config.yaml
n_layer: 13
d_model: 160
n_experts: 192
experts_per_token: 4
d_expert: 32
d_shared_expert: 0
activation: "swiglu"
moe_layers: [0, 1, 2, 3, 4, 5, 6, 7, 8, 9, 10, 11, 12]
router_score: "softmax"
normalize_top_k: true
routed_scale: 2.5
balance_loss: 0.00215
balance_bias: false
router_logit_norm: 1.0
init_std_router: 0.0127
lr_router: 0.000708
n_head: 5
n_kv_head: 1
head_dim: 32
vocab_size: 4096
norm: "rmsnorm"
norm_place: "pre"
norm_eps: 1e-06
positions: "rope"
rope_base: 2340.0
rope_fraction: 1.0
qk_norm: false
attn_scale: 0.177
tie_embeddings: false
parallel_block: false
init: "uniform"
init_std_qkv: 0.0384
init_std_o: 0.00754
init_std_up: 0.0384
init_std_down: 0.00688
optimizer: "adamw"
lr: 0.00209
beta1: 0.95
beta2: 0.95
weight_decay: 0.09
lr_head: 0.0134
grad_clip: 1.0
warmup_steps: 249
schedule: "wsd"
decay_fraction: 0.612
decay_shape: "linear"
final_lr_fraction: 0.05
batch_tokens: 131072
seq_len: 1024
doc_mask: true
train_tokens: 767900000
steps: 5859
dataset: "wikipedia_en"
Below are experts of layer 8 (counted from 0) of a mixture-of-experts language model. Rows are named router (the router's row for the expert), gate (a neuron's input weights, with its number), up (a neuron's input weights, with its number), down (a neuron's output weights, with its number) and show model dimensions 0-159. Each number is 50 + 10 x the weight over its row's rms, rounded and kept within 0 to 99.
After each expert's rows: a language model's description of what the expert responds to; "raises" lists some tokens whose logits its average output raises strongly, later layers aside. This comes from a sample of Wikipedia text that the model never trained on.

# expert 22
router:36 48 35 45 43 51 39 45 49 40 49 44 53 47 40 58 55 66 48 30 43 48 48 49 57 51 45 61 65 50 50 42 62 46 56 40 56 62 48 45 48 48 63 43 58 40 46 64 47 29 43 25 54 50 62 45 70 47 53 48 42 51 46 41 46 36 39 38 32 32 74 54 54 32 55 46 71 32 54 49 58 64 43 49 62 57 48 31 66 47 39 36 50 52 60 52 53 60 57 40 36 46 49 64 58 37 57 64 50 41 42 52 43 54 52 45 75 53 27 55 64 59 62 62 52 46 40 51 50 64 64 47 56 35 57 41 41 49 71 29 48 40 58 47 62 45 70 46 42 52 49 40 49 40 38 50 55 51 59 57
gate9:34 64 67 55 56 30 57 62 50 47 63 53 52 61 46 46 50 56 57 42 45 49 57 48 62 68 44 46 50 45 39 56 50 43 48 52 26 58 55 40 49 44 56 27 65 54 48 46 66 42 46 52 53 47 60 38 44 70 70 74 46 53 65 65 53 47 50 57 43 62 57 48 59 39 40 63 57 46 54 59 59 38 55 26 38 35 55 61 41 40 43 46 47 57 47 67 46 50 52 37 47 62 42 41 42 37 60 49 38 35 46 59 61 46 45 43 55 45 31 45 46 54 41 55 35 37 41 23 46 45 71 47 47 54 52 57 27 53 70 48 41 51 50 57 53 34 62 56 47 56 53 54 51 54 52 52 22 47 54 60
up9:43 71 69 52 41 37 45 39 45 47 44 73 53 35 50 36 22 47 60 45 48 60 39 26 58 68 40 53 33 49 56 67 46 57 48 47 42 63 46 32 50 33 57 39 64 47 43 56 39 44 31 65 54 51 61 40 59 67 48 61 54 39 50 59 51 51 54 67 42 63 65 46 68 36 59 53 50 42 66 47 68 40 54 38 58 36 47 57 56 51 53 43 45 71 55 53 50 47 50 48 48 48 52 48 37 33 48 54 31 39 53 59 44 23 58 50 52 38 40 46 53 34 44 52 53 38 44 32 59 56 63 38 45 42 48 36 45 56 48 57 54 65 58 40 56 46 55 53 48 42 55 58 52 50 47 53 53 52 45 63
down9:45 58 67 50 52 42 58 53 37 58 47 55 65 57 46 47 41 68 52 45 71 57 55 58 51 44 57 40 64 60 66 64 64 61 56 58 39 54 36 45 45 46 38 42 68 30 57 40 54 60 61 39 54 56 61 47 60 52 32 64 31 37 41 38 43 56 58 69 58 58 48 40 50 33 45 53 35 53 39 45 37 43 47 61 52 38 62 47 37 47 50 54 45 47 57 62 50 65 52 59 56 60 51 44 59 61 48 59 43 38 66 39 31 53 63 46 60 57 45 58 45 49 39 39 34 47 46 62 31 41 52 53 56 75 61 63 60 51 50 65 48 32 58 43 39 37 61 37 51 50 44 56 58 37 59 64 43 62 38 43
What it handles: Table numbers, "og" pieces
raises: "ath", "ae", "a", "il"

# expert 35
router:59 61 27 41 49 48 38 55 68 45 38 39 35 60 47 66 53 57 53 63 48 49 41 52 52 39 30 54 53 43 50 81 47 56 46 64 48 42 67 47 49 58 36 54 38 41 74 44 45 49 44 51 53 34 45 56 51 55 54 61 45 38 54 48 42 55 49 26 52 66 58 57 56 53 53 43 62 45 46 42 25 44 46 51 60 39 47 49 44 60 41 52 55 55 41 54 58 51 57 53 46 63 38 38 38 51 46 46 34 50 40 63 37 56 61 37 41 41 50 58 53 65 55 50 30 48 44 61 52 28 52 69 30 62 49 59 53 68 53 54 47 44 66 48 48 41 34 64 61 67 40 44 36 60 54 62 65 46 54 45
gate9:32 46 49 54 36 58 34 50 49 71 52 44 53 42 51 52 64 53 34 50 61 32 42 59 61 38 49 42 53 46 49 48 35 61 56 60 49 42 45 47 45 35 73 36 59 39 81 32 56 53 62 64 59 38 59 54 63 59 58 35 32 39 69 53 26 47 49 29 44 47 39 38 64 41 42 38 45 63 42 47 51 49 35 51 41 51 54 52 46 63 47 45 40 47 56 62 54 37 39 52 50 36 54 45 42 61 44 42 42 69 47 54 50 58 48 42 50 37 63 51 66 59 53 45 55 55 59 59 56 38 40 54 47 45 45 52 61 59 41 37 35 49 47 43 39 61 48 57 59 58 41 34 70 53 68 50 55 51 46 41
up9:42 47 42 49 41 57 49 41 59 49 61 50 55 62 35 65 67 71 55 67 51 38 50 44 43 40 48 59 49 48 55 36 53 39 56 48 47 59 57 40 53 33 53 50 45 51 51 28 41 60 53 46 37 41 52 59 43 56 51 32 53 55 36 56 52 48 64 54 60 29 48 53 49 55 48 54 52 49 36 35 35 46 54 53 36 45 70 41 41 44 48 52 54 39 70 64 44 53 58 66 51 41 57 55 44 54 33 52 32 69 48 44 65 52 34 46 27 52 61 57 30 55 32 57 49 53 43 40 60 43 40 53 45 41 68 64 74 68 55 63 48 49 46 54 54 63 50 74 31 47 41 43 40 36 56 60 46 44 63 54
down9:51 65 48 54 49 59 47 43 43 52 64 40 48 24 18 43 49 47 50 46 37 39 48 59 36 46 51 50 49 48 64 44 42 52 37 44 68 50 38 43 34 53 50 64 68 35 45 60 56 60 57 56 44 50 71 47 43 49 42 55 43 43 34 42 56 50 46 54 45 61 51 50 56 72 56 50 63 60 63 54 74 46 61 32 45 38 44 71 60 39 41 47 50 59 42 34 65 37 55 46 40 29 36 34 56 39 47 52 36 47 43 65 55 69 50 56 65 34 45 44 46 51 53 44 55 42 42 51 54 57 61 52 57 56 46 55 44 59 31 47 52 31 58 50 42 42 40 35 55 40 40 52 56 63 40 44 52 49 44 33
What it handles: Verb and noun stems
raises: "ing", "ers", "ings", "ed", "itional"

# expert 40
router:48 51 24 52 42 52 48 62 48 49 40 46 64 34 49 54 39 50 48 54 62 58 55 54 44 58 59 66 46 64 55 38 50 47 59 37 45 34 34 39 55 67 48 54 53 39 76 56 43 31 37 59 63 51 71 62 47 50 56 39 53 36 49 53 40 72 62 64 55 51 37 57 59 49 52 39 34 53 64 50 58 57 53 51 45 52 55 53 49 31 42 61 21 52 34 40 46 61 45 45 59 55 46 29 49 63 54 70 61 30 37 61 45 55 62 43 53 56 59 54 43 58 57 53 61 64 43 47 46 43 34 46 53 52 58 63 38 53 52 40 46 46 43 66 50 61 62 63 52 69 52 53 54 48 37 44 34 58 42 55
gate0:58 48 55 32 61 48 42 35 54 60 44 62 41 34 62 43 51 49 37 46 52 62 45 54 58 68 64 34 65 41 46 58 66 59 47 65 63 49 62 62 43 69 67 62 38 50 68 63 48 35 45 35 55 63 57 42 50 38 21 37 38 48 48 31 48 40 60 52 47 62 59 39 52 53 49 56 50 49 46 66 46 56 52 46 47 54 50 49 55 49 48 45 49 45 37 55 43 58 53 61 41 55 66 37 46 61 62 51 54 52 47 45 43 40 57 41 65 62 42 52 53 59 65 64 58 50 67 59 39 36 41 44 64 28 48 52 53 48 19 41 47 54 49 56 59 62 59 58 56 77 57 60 46 39 49 42 56 56 49 50
up0:49 56 43 58 49 51 44 61 39 41 50 37 71 53 71 53 42 52 61 54 47 46 57 42 51 55 37 57 20 57 67 36 42 43 60 38 40 49 40 54 49 36 40 43 47 49 43 44 73 59 56 55 41 44 51 56 43 48 60 41 58 54 47 66 51 63 43 43 31 40 35 59 56 36 46 37 34 40 54 54 47 52 42 45 40 60 50 42 57 53 45 52 62 41 65 55 52 40 41 46 44 56 43 65 35 41 41 41 28 52 61 49 54 53 62 52 34 40 58 47 48 59 47 33 36 54 45 34 51 64 57 56 51 55 55 21 49 34 64 71 57 47 51 33 43 42 31 37 35 40 50 41 46 49 52 53 63 28 58 43
down0:48 50 47 59 38 52 58 40 55 50 41 47 34 56 31 37 62 56 44 49 42 60 55 55 51 57 59 55 57 46 48 44 51 60 46 38 42 65 41 33 45 51 60 51 51 46 32 61 52 73 28 57 56 63 68 55 50 29 34 48 35 58 47 56 41 48 51 47 64 68 45 58 50 45 43 61 48 49 47 57 68 33 56 54 54 41 44 71 40 45 63 59 51 56 52 44 47 43 57 36 56 51 39 49 44 52 61 59 79 61 35 55 43 47 50 52 72 49 37 63 44 42 58 71 41 45 54 54 47 57 37 48 45 53 38 54 42 69 43 47 63 40 62 60 41 55 59 45 55 51 28 61 71 37 48 54 65 53 29 44
What it handles: Initial p, time spans
raises: "ial", "ipl", "bon", "oor"

# expert 1
router:51 42 50 45 52 43 66 44 57 49 53 53 52 41 56 37 53 56 41 59 65 40 68 58 48 65 35 60 35 55 56 57 66 48 44 40 59 54 52 40 46 48 44 54 72 46 44 55 74 61 48 54 54 51 33 60 50 50 40 34 38 56 47 61 43 54 66 67 66 53 42 65 61 76 43 49 61 48 52 52 70 48 64 39 51 48 57 60 43 62 46 26 47 51 64 49 45 62 32 64 44 38 58 52 48 45 41 55 46 72 33 50 59 46 62 47 29 64 58 42 53 46 57 42 42 50 53 50 45 62 50 56 58 48 54 68 55 51 45 34 62 41 59 44 49 69 50 37 38 70 49 57 78 40 55 56 49 49 47 51
gate0:53 42 49 51 56 49 56 38 59 76 32 56 46 61 57 47 47 52 47 55 48 50 54 52 44 51 49 39 66 38 50 54 46 68 46 42 39 60 58 51 45 49 60 45 34 45 53 60 45 58 59 54 59 49 58 41 35 48 63 73 50 45 61 59 57 50 62 64 44 64 50 37 59 63 50 61 65 43 47 54 34 45 70 26 36 49 47 51 61 51 32 41 53 59 54 44 47 33 54 51 62 69 59 51 67 41 71 46 64 55 37 59 52 52 73 49 45 49 66 33 43 52 58 44 54 45 37 44 52 47 38 39 56 32 60 58 47 53 54 60 51 64 60 39 26 35 61 64 48 58 42 38 60 52 52 66 44 58 33 63
up0:65 62 60 44 52 53 56 33 59 37 66 58 44 45 48 51 61 39 43 48 65 60 54 42 58 47 42 58 56 45 47 52 43 40 47 45 48 63 39 39 46 53 54 57 43 45 52 69 66 48 40 41 35 37 52 48 44 50 73 55 66 30 39 38 46 55 49 50 47 49 58 38 40 34 48 42 42 45 36 39 47 49 51 42 32 72 48 48 50 52 49 31 34 45 47 54 70 60 58 56 36 53 47 44 49 45 59 56 54 65 44 30 77 38 56 65 36 54 39 37 50 56 57 46 53 43 45 51 50 34 39 47 53 33 43 40 61 43 49 57 52 44 64 61 61 47 56 52 25 60 53 53 43 51 65 77 42 67 33 49
down0:43 52 57 64 59 59 41 68 41 50 71 52 39 46 43 47 60 41 52 49 59 56 54 42 47 50 65 56 32 64 61 47 50 48 61 57 47 60 52 55 38 65 63 47 62 45 42 62 46 58 33 35 33 50 64 20 64 59 56 49 44 39 46 53 49 53 57 62 43 39 53 57 48 47 37 44 48 55 49 42 74 49 51 48 34 64 51 48 54 37 43 50 59 56 43 54 69 46 23 57 48 56 55 58 63 55 38 38 58 57 63 59 38 53 26 52 46 60 53 59 50 60 62 38 59 32 41 53 49 53 36 64 42 66 68 41 52 59 55 63 60 31 41 41 56 45 39 51 51 51 35 63 65 57 40 46 44 57 52 56
What it handles: Word-initial consonant clusters
raises: "areer", "ugg", "ay"

# expert 8
router:47 57 41 61 42 55 52 47 47 52 51 54 55 33 66 60 49 32 62 33 60 46 51 46 84 57 52 36 48 57 52 58 45 61 64 42 55 48 59 49 62 44 47 57 57 61 46 66 59 40 52 57 60 49 58 54 59 40 48 39 46 42 63 69 34 35 55 51 60 48 47 58 62 65 50 39 46 36 57 42 42 66 36 46 48 56 44 65 55 42 45 45 41 32 54 62 52 30 40 63 60 34 35 54 38 64 50 49 42 59 51 38 48 46 63 65 39 51 51 40 45 43 38 67 48 47 60 34 38 34 53 46 50 42 58 26 58 52 54 50 53 43 69 53 32 35 39 36 54 46 35 62 48 60 39 53 64 43 45 43
gate0:28 44 54 35 40 43 45 46 43 64 47 65 58 41 33 18 48 51 57 44 58 60 38 46 58 62 60 65 55 35 39 51 31 43 45 49 35 58 40 73 56 45 72 58 58 38 37 48 78 48 53 47 43 43 42 53 40 44 48 47 52 60 65 42 65 59 56 43 61 50 53 59 58 48 61 43 69 43 63 60 57 45 50 39 62 43 46 46 70 65 48 40 67 59 54 58 71 56 54 57 43 43 60 51 49 47 53 61 54 54 59 49 55 40 57 56 28 49 36 49 38 49 70 54 54 59 44 52 58 49 37 52 58 53 67 41 53 47 55 39 42 57 56 63 44 49 56 44 43 41 53 58 68 40 48 59 55 53 52 65
up0:39 39 56 48 62 50 72 50 45 41 60 48 42 53 44 52 63 46 57 49 63 33 61 58 37 44 48 31 63 66 47 48 59 56 56 60 47 57 42 36 56 59 39 38 42 55 53 62 21 50 63 54 42 45 37 32 68 48 50 67 44 41 33 47 65 55 45 54 36 43 44 53 44 36 51 49 44 56 24 63 44 68 61 61 48 62 33 55 29 52 44 39 47 55 50 49 45 32 63 56 42 66 59 34 51 55 46 53 44 52 49 29 39 58 40 49 69 42 52 46 66 64 39 52 49 50 56 63 43 64 48 53 47 41 64 64 41 35 56 59 37 48 61 57 52 46 47 43 50 60 59 57 59 62 56 47 55 64 63 54
down0:47 57 41 56 53 66 57 39 66 60 47 33 29 59 48 46 52 73 52 50 50 55 52 54 23 40 58 40 51 45 46 59 43 37 52 57 71 50 49 73 47 53 50 42 38 52 56 60 50 62 62 71 61 56 47 46 51 47 32 48 41 69 54 48 54 45 52 42 50 47 60 50 70 59 48 48 37 33 63 44 52 43 54 51 59 42 42 66 67 59 54 62 59 48 52 63 73 57 49 62 64 40 57 53 29 69 52 54 48 37 59 58 43 52 52 54 36 45 45 59 51 56 61 41 52 63 45 62 56 37 38 67 60 47 41 56 53 46 37 61 66 44 44 67 58 19 50 54 44 45 40 45 44 41 48 49 56 60 51 61
What it handles: Word-initial consonant pieces
raises: "ar", "v", "ars", "arian", "ard"

# expert 63
router:44 52 64 41 32 45 36 52 63 51 31 49 50 32 33 65 29 30 42 58 61 46 54 48 65 50 59 67 47 38 46 37 46 46 47 50 36 62 48 35 52 46 39 50 42 39 51 50 38 44 55 55 62 50 52 59 58 50 56 49 46 36 62 55 65 38 40 41 51 51 67 53 46 57 41 51 49 65 45 67 75 33 42 39 49 50 44 50 34 51 58 37 47 37 33 57 53 65 64 46 45 53 39 48 67 59 47 57 37 59 54 44 43 43 39 63 47 56 50 48 61 59 55 48 41 53 48 60 49 69 33 34 51 52 52 47 48 56 36 36 48 52 48 42 59 50 56 67 60 42 37 48 51 33 62 79 54 57 71 50
gate0:54 76 40 43 69 40 44 51 41 30 44 42 61 57 54 54 40 53 66 43 36 71 60 63 53 48 54 56 39 45 41 58 43 67 67 54 64 45 59 51 36 57 53 46 38 41 62 44 50 71 45 54 62 48 68 49 37 71 44 59 55 45 46 55 43 47 52 41 57 64 41 47 52 49 63 34 41 27 42 58 41 40 41 63 63 48 60 32 51 34 30 49 45 55 48 55 47 52 49 49 65 45 47 37 48 65 43 44 67 47 43 53 47 41 50 44 56 43 35 45 48 60 53 61 59 50 36 45 64 37 40 60 53 38 38 62 41 51 53 53 53 49 45 23 59 67 46 42 42 40 62 35 55 58 56 43 64 49 44 42
up0:57 29 62 74 38 49 50 65 49 53 69 50 39 61 53 38 54 50 48 45 49 57 29 38 43 45 49 38 46 59 53 59 50 43 47 50 36 45 43 67 41 40 45 38 50 61 49 47 54 28 53 53 33 41 51 46 62 45 60 46 45 64 60 41 45 70 54 61 44 52 68 53 51 61 42 67 40 48 45 51 46 57 52 45 26 44 49 59 48 51 72 40 32 55 65 60 57 48 44 37 31 62 41 47 60 38 58 45 27 46 35 44 44 43 42 53 53 73 62 59 47 44 61 62 40 50 69 53 41 49 54 33 51 45 38 35 58 46 57 45 42 46 55 76 45 31 47 46 48 51 57 63 52 39 51 63 42 47 54 50
down0:62 50 61 50 61 39 40 47 45 52 55 59 51 65 63 46 44 55 59 72 51 77 40 60 60 54 58 57 38 61 37 34 30 48 50 32 59 34 52 53 49 61 42 41 44 41 58 41 82 55 43 27 54 54 71 65 46 48 48 54 54 30 38 58 59 57 52 47 56 52 53 54 50 41 46 40 43 43 45 54 57 56 42 57 52 40 59 57 53 34 49 54 63 34 51 56 63 46 72 44 53 51 39 64 36 56 55 62 43 28 39 56 53 42 46 49 54 63 54 56 35 36 47 38 37 39 49 51 54 57 31 45 55 68 42 50 50 41 35 38 43 53 42 32 64 46 60 47 62 53 52 42 61 58 52 42 36 46 55 52
What it handles: Ordinal suffixes and th
raises: "als", "a", "on"

# expert 21
router:48 43 38 38 29 48 40 48 55 56 56 33 58 43 57 44 50 64 37 43 35 47 52 42 36 65 55 41 54 46 53 47 62 52 92 40 35 70 48 42 58 55 47 45 62 44 51 48 56 55 42 43 59 55 34 40 45 40 53 58 57 65 43 53 39 30 65 44 47 50 66 58 53 49 46 43 58 49 48 47 60 62 46 59 46 53 56 39 49 53 44 40 56 52 50 50 33 62 46 65 40 58 68 58 45 61 42 48 45 38 57 56 52 64 45 48 47 49 51 28 23 57 35 47 55 37 71 42 49 44 49 48 51 52 34 64 60 40 40 65 47 50 45 54 51 46 66 55 32 77 54 46 60 41 46 44 41 51 59 39
gate0:47 30 40 42 68 60 52 41 56 59 54 46 45 55 62 33 53 59 36 45 59 46 46 27 51 47 33 43 54 38 52 47 39 40 41 48 40 30 40 43 48 64 43 46 44 43 33 44 54 30 38 58 55 46 49 44 52 60 56 33 48 26 48 62 55 56 50 41 58 67 52 54 62 32 66 42 61 41 50 47 56 48 45 57 47 41 56 65 37 66 44 51 42 45 49 64 55 55 51 59 40 52 62 49 60 42 49 61 50 70 52 33 68 62 48 62 69 58 44 59 42 53 65 43 54 36 49 44 56 54 43 40 43 53 38 56 50 56 34 52 65 58 79 47 69 64 56 59 53 61 46 62 65 51 42 34 55 50 51 46
up0:50 47 43 53 58 55 55 52 56 56 50 39 46 50 58 38 54 49 40 40 62 45 38 35 39 43 43 50 66 47 48 55 55 47 45 40 38 37 33 49 52 61 44 50 45 51 43 51 47 50 31 62 60 51 60 44 39 60 61 48 60 34 62 44 50 64 48 46 41 60 48 64 44 22 53 48 64 51 39 55 59 36 42 53 41 41 50 80 27 69 40 51 60 50 57 62 53 67 45 53 50 59 63 57 62 38 57 71 46 62 44 36 66 64 54 66 58 54 44 44 48 48 59 51 49 38 43 57 68 57 64 49 44 45 40 40 34 52 39 48 65 45 78 49 44 54 53 40 57 49 65 48 68 53 50 19 59 51 55 55
down0:56 59 63 47 54 49 40 74 45 57 44 52 40 40 49 45 51 63 56 58 53 37 44 58 40 61 55 62 46 45 59 57 54 45 66 48 60 53 47 42 41 53 50 58 44 42 44 51 42 46 44 39 52 36 51 50 47 60 61 57 37 64 57 59 49 41 63 56 67 69 38 54 40 71 67 61 57 54 40 56 69 50 40 46 39 52 31 42 60 55 47 32 58 60 41 44 65 43 55 67 41 53 57 53 58 29 46 39 54 51 50 45 31 47 56 47 66 40 41 65 42 67 42 52 63 53 52 55 65 58 49 27 37 61 49 54 56 34 56 39 55 33 46 79 45 76 44 35 50 56 55 33 56 46 46 46 41 61 48 43
What it handles: Digits in numeric data
raises: "-", "–", "°E"

# expert 54
router:67 46 73 66 46 69 53 47 50 46 62 51 46 43 70 59 51 41 44 51 60 42 38 46 62 38 59 55 42 60 72 53 55 36 55 43 55 65 38 38 62 35 53 38 51 42 40 62 48 34 53 42 65 47 35 59 56 51 62 53 51 50 57 27 50 73 59 55 44 48 65 49 57 50 56 59 47 56 47 50 44 32 29 61 59 50 41 53 53 67 47 63 47 39 55 52 40 55 48 34 48 43 64 47 32 68 56 64 58 60 70 46 53 42 51 56 37 42 38 45 45 53 50 42 59 42 49 31 35 44 47 39 41 54 55 46 39 45 47 53 55 33 39 40 52 43 32 58 51 58 43 59 52 24 48 49 37 55 35 47
gate0:43 49 49 40 53 50 38 42 81 56 47 55 50 42 52 39 50 52 47 55 58 54 57 33 71 46 41 54 56 57 45 44 43 31 60 36 48 55 56 36 30 62 79 43 53 52 32 60 63 51 52 25 33 46 54 46 52 35 58 46 52 63 75 33 49 60 50 56 41 59 69 56 49 40 48 44 55 69 64 44 44 36 48 45 60 46 50 46 46 51 36 53 58 39 48 61 53 53 48 45 36 57 65 29 44 51 44 65 57 44 50 36 47 46 51 47 63 53 51 57 46 38 63 57 62 42 51 53 64 64 44 45 62 41 47 51 56 42 36 45 48 59 63 31 49 38 57 40 45 51 52 52 44 54 29 37 51 71 43 42
up0:46 33 54 58 61 51 36 45 31 41 39 52 33 45 43 49 31 56 49 57 47 34 35 60 63 54 39 53 53 60 51 41 65 33 42 45 51 56 45 41 44 58 48 53 45 57 51 54 39 58 26 54 38 57 59 48 39 54 47 68 59 60 44 51 34 63 51 35 34 42 38 60 59 57 67 40 34 45 43 50 59 74 52 51 47 37 50 49 41 47 47 50 36 57 38 37 39 47 58 35 46 46 48 48 59 50 62 46 19 57 34 49 41 55 44 42 49 69 60 29 54 48 33 55 41 49 60 45 53 42 43 44 41 48 48 65 64 31 37 61 61 43 47 53 52 60 67 40 43 42 53 39 47 46 45 39 42 35 65 51
down0:47 73 46 48 47 46 41 33 34 52 51 50 67 45 60 38 58 49 34 62 36 59 47 37 42 44 42 44 60 49 56 40 55 56 36 53 38 39 61 59 54 56 54 83 57 36 51 44 43 50 50 38 41 63 68 51 51 69 68 61 50 49 50 45 59 48 52 52 42 52 33 52 47 32 42 38 51 41 44 48 67 55 55 53 64 27 49 53 49 59 36 46 68 56 43 48 58 60 44 48 44 53 61 40 65 49 55 54 66 43 59 50 56 39 48 57 43 44 47 46 53 44 59 45 35 41 39 40 56 68 39 45 46 56 53 64 48 75 64 59 54 45 63 67 53 61 37 34 54 66 45 42 64 72 46 57 62 59 52 57
What it handles: Word-initial consonant clusters
raises: "ays", "ay", "adu", "ade", "ub", "ue"

# expert 18
router:51 46 56 37 47 47 57 52 53 36 55 51 42 58 50 54 34 33 64 60 47 31 48 73 24 38 62 39 66 33 27 38 52 50 40 39 46 30 24 34 54 51 53 58 62 46 53 56 55 45 52 59 67 49 56 49 39 63 47 54 42 61 48 59 48 45 67 45 54 56 41 70 37 48 51 43 48 60 32 49 58 60 51 37 53 59 61 48 57 43 47 45 44 42 43 48 60 40 41 51 46 56 43 59 62 59 60 47 57 17 69 43 55 62 65 42 46 51 43 35 57 44 42 52 52 49 55 47 57 47 52 61 60 51 44 42 42 50 62 71 57 52 60 58 54 44 52 53 63 46 44 50 32 56 55 66 59 41 54 33
gate3:44 41 62 41 44 56 63 66 42 52 73 51 59 50 60 55 48 61 44 59 64 41 53 51 54 49 64 52 65 55 53 40 41 57 40 39 42 51 52 42 50 37 55 53 54 40 57 40 39 32 37 37 59 55 38 44 60 50 54 58 62 64 57 59 30 49 44 44 55 55 66 56 40 59 54 61 43 59 44 52 55 64 61 40 47 51 49 40 64 47 49 32 47 58 33 39 57 46 38 42 48 58 46 60 51 48 39 80 48 42 61 57 39 51 54 52 27 28 48 63 57 54 43 47 48 49 45 59 62 62 47 49 50 51 28 52 71 55 63 51 33 54 56 52 27 29 52 48 63 43 56 34 48 33 56 64 37 65 37 46
up3:69 51 52 40 68 37 42 67 61 48 37 33 36 59 40 59 50 67 67 69 72 41 42 54 63 51 54 52 44 36 51 53 50 45 53 62 54 43 58 50 62 50 44 56 40 28 40 50 65 48 66 57 54 65 47 53 58 46 45 53 56 45 51 40 56 52 55 68 40 70 41 43 60 44 49 52 43 64 45 57 50 44 37 41 55 64 57 48 43 61 27 48 58 39 32 69 44 45 56 57 46 38 47 49 42 31 56 44 58 42 49 56 52 42 51 62 52 43 56 57 48 56 61 44 50 55 47 54 33 42 61 55 59 57 53 58 57 46 42 55 56 44 26 29 35 54 69 52 47 45 33 45 40 40 22 50 42 52 39 43
down3:45 48 57 60 56 63 38 23 59 48 49 71 55 47 27 53 65 52 51 49 58 55 51 32 55 56 47 39 46 71 47 47 34 58 61 51 44 62 54 49 40 44 65 40 59 44 53 46 39 59 46 39 60 52 67 59 57 53 63 61 46 53 53 43 44 48 55 42 59 40 54 39 30 60 53 55 58 47 39 43 41 50 40 25 66 41 55 68 58 49 40 50 56 59 58 53 59 65 36 23 60 58 48 65 40 51 40 45 51 74 59 43 52 46 62 60 59 53 39 48 50 48 50 66 57 37 49 47 49 41 49 35 58 47 54 60 29 68 62 28 42 55 61 56 58 56 44 56 44 64 60 63 62 40 48 38 42 50 54 54
What it handles: Dates' day and year
raises: "th", "mar", "land"

# expert 31
router:67 52 39 48 49 54 49 33 56 64 40 64 52 46 61 61 49 36 49 46 41 43 45 54 62 38 32 56 39 37 39 49 50 46 49 49 49 43 51 40 37 43 38 46 36 55 44 55 41 55 62 62 65 63 63 34 49 51 59 58 45 26 34 40 45 43 51 63 33 74 57 37 26 54 58 35 63 40 50 41 55 56 47 27 48 31 40 46 50 50 58 72 54 47 57 45 47 37 54 44 46 55 60 51 64 30 69 39 47 55 58 59 52 69 44 63 61 39 45 52 43 40 64 68 53 42 43 42 34 40 34 56 37 49 43 34 51 53 58 42 60 60 48 44 44 39 50 49 61 45 39 43 42 44 49 53 47 44 34 50
gate9:37 60 44 40 63 48 38 46 54 53 47 55 55 34 62 44 50 47 49 42 49 45 49 38 56 46 62 53 30 47 43 60 42 27 52 54 36 49 46 45 42 35 40 44 37 41 44 35 62 32 29 47 56 56 52 49 46 62 65 62 50 79 43 41 41 43 29 57 35 51 36 32 34 42 40 54 51 55 47 51 58 46 50 39 47 35 60 55 49 42 51 53 40 57 58 48 54 51 54 46 48 60 19 52 58 70 46 43 60 30 58 44 56 40 38 61 55 45 30 55 54 28 44 42 43 51 48 56 57 38 52 59 68 59 39 57 55 57 51 61 52 44 38 61 47 47 39 59 59 46 36 58 49 40 51 42 52 51 66 75
up9:54 40 51 69 48 39 62 52 49 63 53 48 41 60 47 62 55 45 39 32 40 39 44 45 44 50 46 51 53 40 39 66 43 54 56 57 50 53 41 49 68 58 61 66 50 52 53 38 57 54 44 53 50 45 58 46 25 33 46 49 57 58 42 54 47 58 54 57 40 55 39 54 60 75 59 40 48 33 46 58 51 45 35 43 51 62 47 77 39 49 57 58 48 23 44 57 44 55 55 40 44 60 70 50 45 37 59 55 32 40 53 70 70 46 69 48 61 61 56 45 34 49 56 65 40 48 37 52 62 45 50 48 43 34 53 49 36 51 37 37 42 58 58 44 67 58 57 53 41 50 56 57 67 70 72 58 55 49 41 37
down9:63 50 60 64 43 58 44 22 50 43 56 61 52 55 35 43 32 59 55 61 49 56 62 67 52 46 56 62 38 42 56 48 42 45 63 52 49 48 36 52 33 47 59 48 61 71 44 52 49 52 46 50 55 63 40 62 46 58 39 23 40 64 46 50 47 54 61 47 69 41 41 53 49 48 59 59 44 30 54 48 55 43 63 40 37 37 39 54 58 53 31 51 43 46 44 42 48 58 56 43 44 52 35 37 47 67 32 54 48 67 57 46 49 34 27 41 48 45 45 43 44 42 53 44 63 57 60 49 58 50 59 47 58 58 57 68 54 36 57 57 47 42 48 63 39 53 22 56 60 39 28 49 39 42 33 35 58 59 44 52
What it handles: Sentence-ending punctuation
raises: "ous", "ople", "ness"